config = dict(
    n_experts=128,
    balance_loss=0.000349,
    init_std_router=0.0311,
    vocab_size=12990,
    norm_eps=1e-06,
    beta1=0.95,
    beta2=0.98,
)
Below are experts of layer 4 (counted from 0) of a mixture-of-experts language model. Rows are named router (the router's row for the expert) and show model dimensions 0-255. Each number is 500 + 50 x the weight over its row's rms, rounded and kept within 0 to 999. Numbers have three digits each.
Before each expert's rows: "raises" lists some tokens whose logits its average output raises strongly, later layers aside. This comes from a sample of Wikipedia text that the model never trained on.

# expert 59
raises: "arth", " (seat ", "ount", "ead", "ever", "night"
router:522492545513453506533491563537408497571477544424519547534401540504408429467536471419433529515583437490486485449473522496494505472512498506492481510597477529499415479412545531487460470447457499538424466418484517484553457446534559475536571476469556580462459545493538471473511543427526540527451489437422496587532554473376453482483566475502415521578532585501533520542485553489522519467442470440557440419480495436496530526527541389562420380433482505550630469547524482466497441566577498565542485573394453566471517485532537512500449455567510583560530439506486480510430613570535553644514502533494544484469489496491531426588486436530437460403555539452425473422569572559451481536505435559497514494544434523618464464540542536449459556485562524530468444529514477431487524386455485

# expert 41
raises: "ations", "ation", "ant", "ations.", "ings", "ations,"
router:501468549545447478542526523531545507506573502513532539512405465472463518493489448432495472509471417549486494394568594547502483512481515478530566469514445502558581469423592499413520510492577508517554561468501516442402604521511522444531519550450482549526517534482517504422487497436496563570506530505511513558531592445512483445531535464457538584626477572473514531501486480513502510414464652485464452505456610415467554564472465409515524559524533435497445503553569542531456458436543604587478500503420615460531498448462520425537519489502568418421578518516480566462551490481537576441498504621459523480552434498502452474458564464551472484509481585473560547618523524508503529390434485512481483498527476536556661481527559512405505599544551400531476482562492467554544516549429539

# expert 22
raises: "1", "2", "4", "7", "5", "9"
router:625544396493477472509421498499481489524591507480447512478452495490460477447604534452614449551627523577569453505588525502471505429491548507503519458555468473521545564454520494519532463492514536456525487563466436472488472442434425499491518442526491515446506518517548577387457395516550472563543452449522595505476509442445521480508519497610523467471463487590564455398541493464521486447478509470528532398557470522407558520509604540435483548430442423491535493465508444553499528621440476552511558459456485570625437531384487461553491487549532572526550464495519528517529478442522528479483510474529517501550472502519491524477569386409458479518438499437516542435502548507570519466502530494450487563443453443524432525377590513555378526534366546576484509556559549471518575474453497

# expert 63
raises: "so", "se", "port", "on"
router:385504537477476498515509609500523610430448471449405581547423438544387537529508431466477536531501609448483539532500552511473537543528552484434488575530485486545500480523496473497523597479495598421451503488539490566492458542389582507490500543462496472531426491439540560400431492537580434449575577434514564590433560463509509480440488527417534421480472561509490517522453488484504518460475462521557512438498476475490494411509404560541479565444516561508510545514538532570523484449565428519463573523480529555500525454483413395453583484538429505436505576476466390508533479567474522468542473508582516451503416515553565448547462555574577427475529514556596529504498496445449451517465525426542432422505432527439617508522496477458500575498493635490489485533547504399433557507541512

# expert 31
raises: "r", "pr", "arm", "mark", "p", "ro"
router:437511491488559469521480409564342510556520506511584523526490474483439538474509528512565423513490470555546523541603553414487508499539521469499531504473598486539512449438487463467559617478445522557445480559512587452523500397417491441610404554465521536604516504491509547384424479557447507528531513548498436478536532572476404580464547576456538442458591463517477487492480466515441573495482522492493459449476499446544586496498553479622565557448508434468419501421513578533544562438542510536480511567514390513550467576426463534505571428520551414469551534489508557567550543462515528459503548594516475402552429497545502471559434492480482515555488448503580521615522499543555450489494461540393517483507508547445569491604472499483514535546464446478380476536441522503488487444526529

# expert 114
raises: "ti", "istic", " budget", " history", "issance"
router:583521565522504598545544536418551570503494484467458585483468439584481532498531403511542503419514538527433551529507526504604473520513496508516510541532469565586539476471473470634502567454476558466453444549453436559469559554411516413591535405486521467374487443542451520496548532535509500416563498488500494411464529620523490546473547441493501463461535580601548462459474467458531518466481521507533442492562457547506482462513382514534533573533457523604488431516511469451505477400423438507408601524441601542564495419481469522515532508476448529507588607475609482568459525518494480481572486520586418466525491438471459436496508472546561434519462454455548519512512427457540562562544551501423471498493453477444549544482518536456499547408608534496444450471406442450448490518534509

# expert 88
raises: "F", "the", "til", "Rep", "D", "col"
router:539411548545478504489493552533446536578507555445362467446448467584496483393523436499379456546493540493527544478491491558474482544569499381535492519556454506566546577533475531469489535445493532492450486432508621483460470481512549518509462442402462493547583551435559548553471430469462580388429483530611425521533535429491551458613466485503504498469539474553522537511555517440486529464462472564430421434427541506514469501503518580476455430444479504509601508562489434570502502572524471542561518514397468530508565465496443534486476434500484493508500471534525528525509579456561460546568449495539529435541556464581406571570497488495456539475529381426529506425559491476530507578510417506454506432564493380590464570536569540461452532403440488527488411504575470493498471537484569

# expert 33
raises: "1", "2", "6", "5", "8", "18"
router:453471436518627427440527517483537411523451559447526518471436526436473449410535488449479462551557532498514481514539593483491577416480566450574373540437500465525542534423578495467582507486470532486609537451492477553567488539519414426480568480504474556555548425533488505506550521466410582459483572535436463449461511497530475455429542556545471411453504503599590534418537494454570538475484571508492510491524540637440434549556543540469462431550478473537458433467488517461520534535467487543602509412489489512518497419543468451459465484393526510615492544480413513537542549568559487509566470451556526505608542505441581499488486464512493519505540515588532480501558479508516399435512529595453441411442575403610577457465502544431485491465474525529526544519556549499465467535491520

# expert 97
raises: "2", "1", "50", "4", "5", "0"
router:542575428511458509526587500509486576522424491519503542479548509511625498548522521474550552487556508494482588504505473507520442518480570459517465476488472479591537517465506466592452371504567484501453555541508538450472408447491477514448489408391445433441497488469530428463624483410518521477522460527516521550531484500588427574504455460556505442518575525542532530478491399485522551399415492495417531498448530463511538507538444583461557596460435484542486447525515409453579535550448559467529596545552523501427433517548444506547408442443492549549550426511536483521588603495558524508568497430492486430535594479554571477472529468449460523471572384558559509469485465454490489495522475534568478501562527538554547552444542576536460528437366437546391501567500510460522523617527510

# expert 57
raises: "log", "rs", "nder", "ince", "IS", "mer"
router:417514536479446464467453597563410516487453447538472521515483514530539423395551435447483498512457502552456527502581521517491479550547542415435539539483483488502515419539504505482470484498498494456483473466474607484516472512515538521466381498449516472535571493548519478433465453478515542507434515496516539546549555396513535519521537525513479471420482452484463540622508448426589542509432586478479432496472503439473512569480526575481508467483457418471484419528568518464556605590518412473496479526390433484514498540426471604541495428560517570527554526538545442524532513563531439519552474412495541508469579476513516495581448439416371529361567473402606527508508606472503532529508448600477540576459471497529379538577521562494596496519563505557447511499566481568531399569466553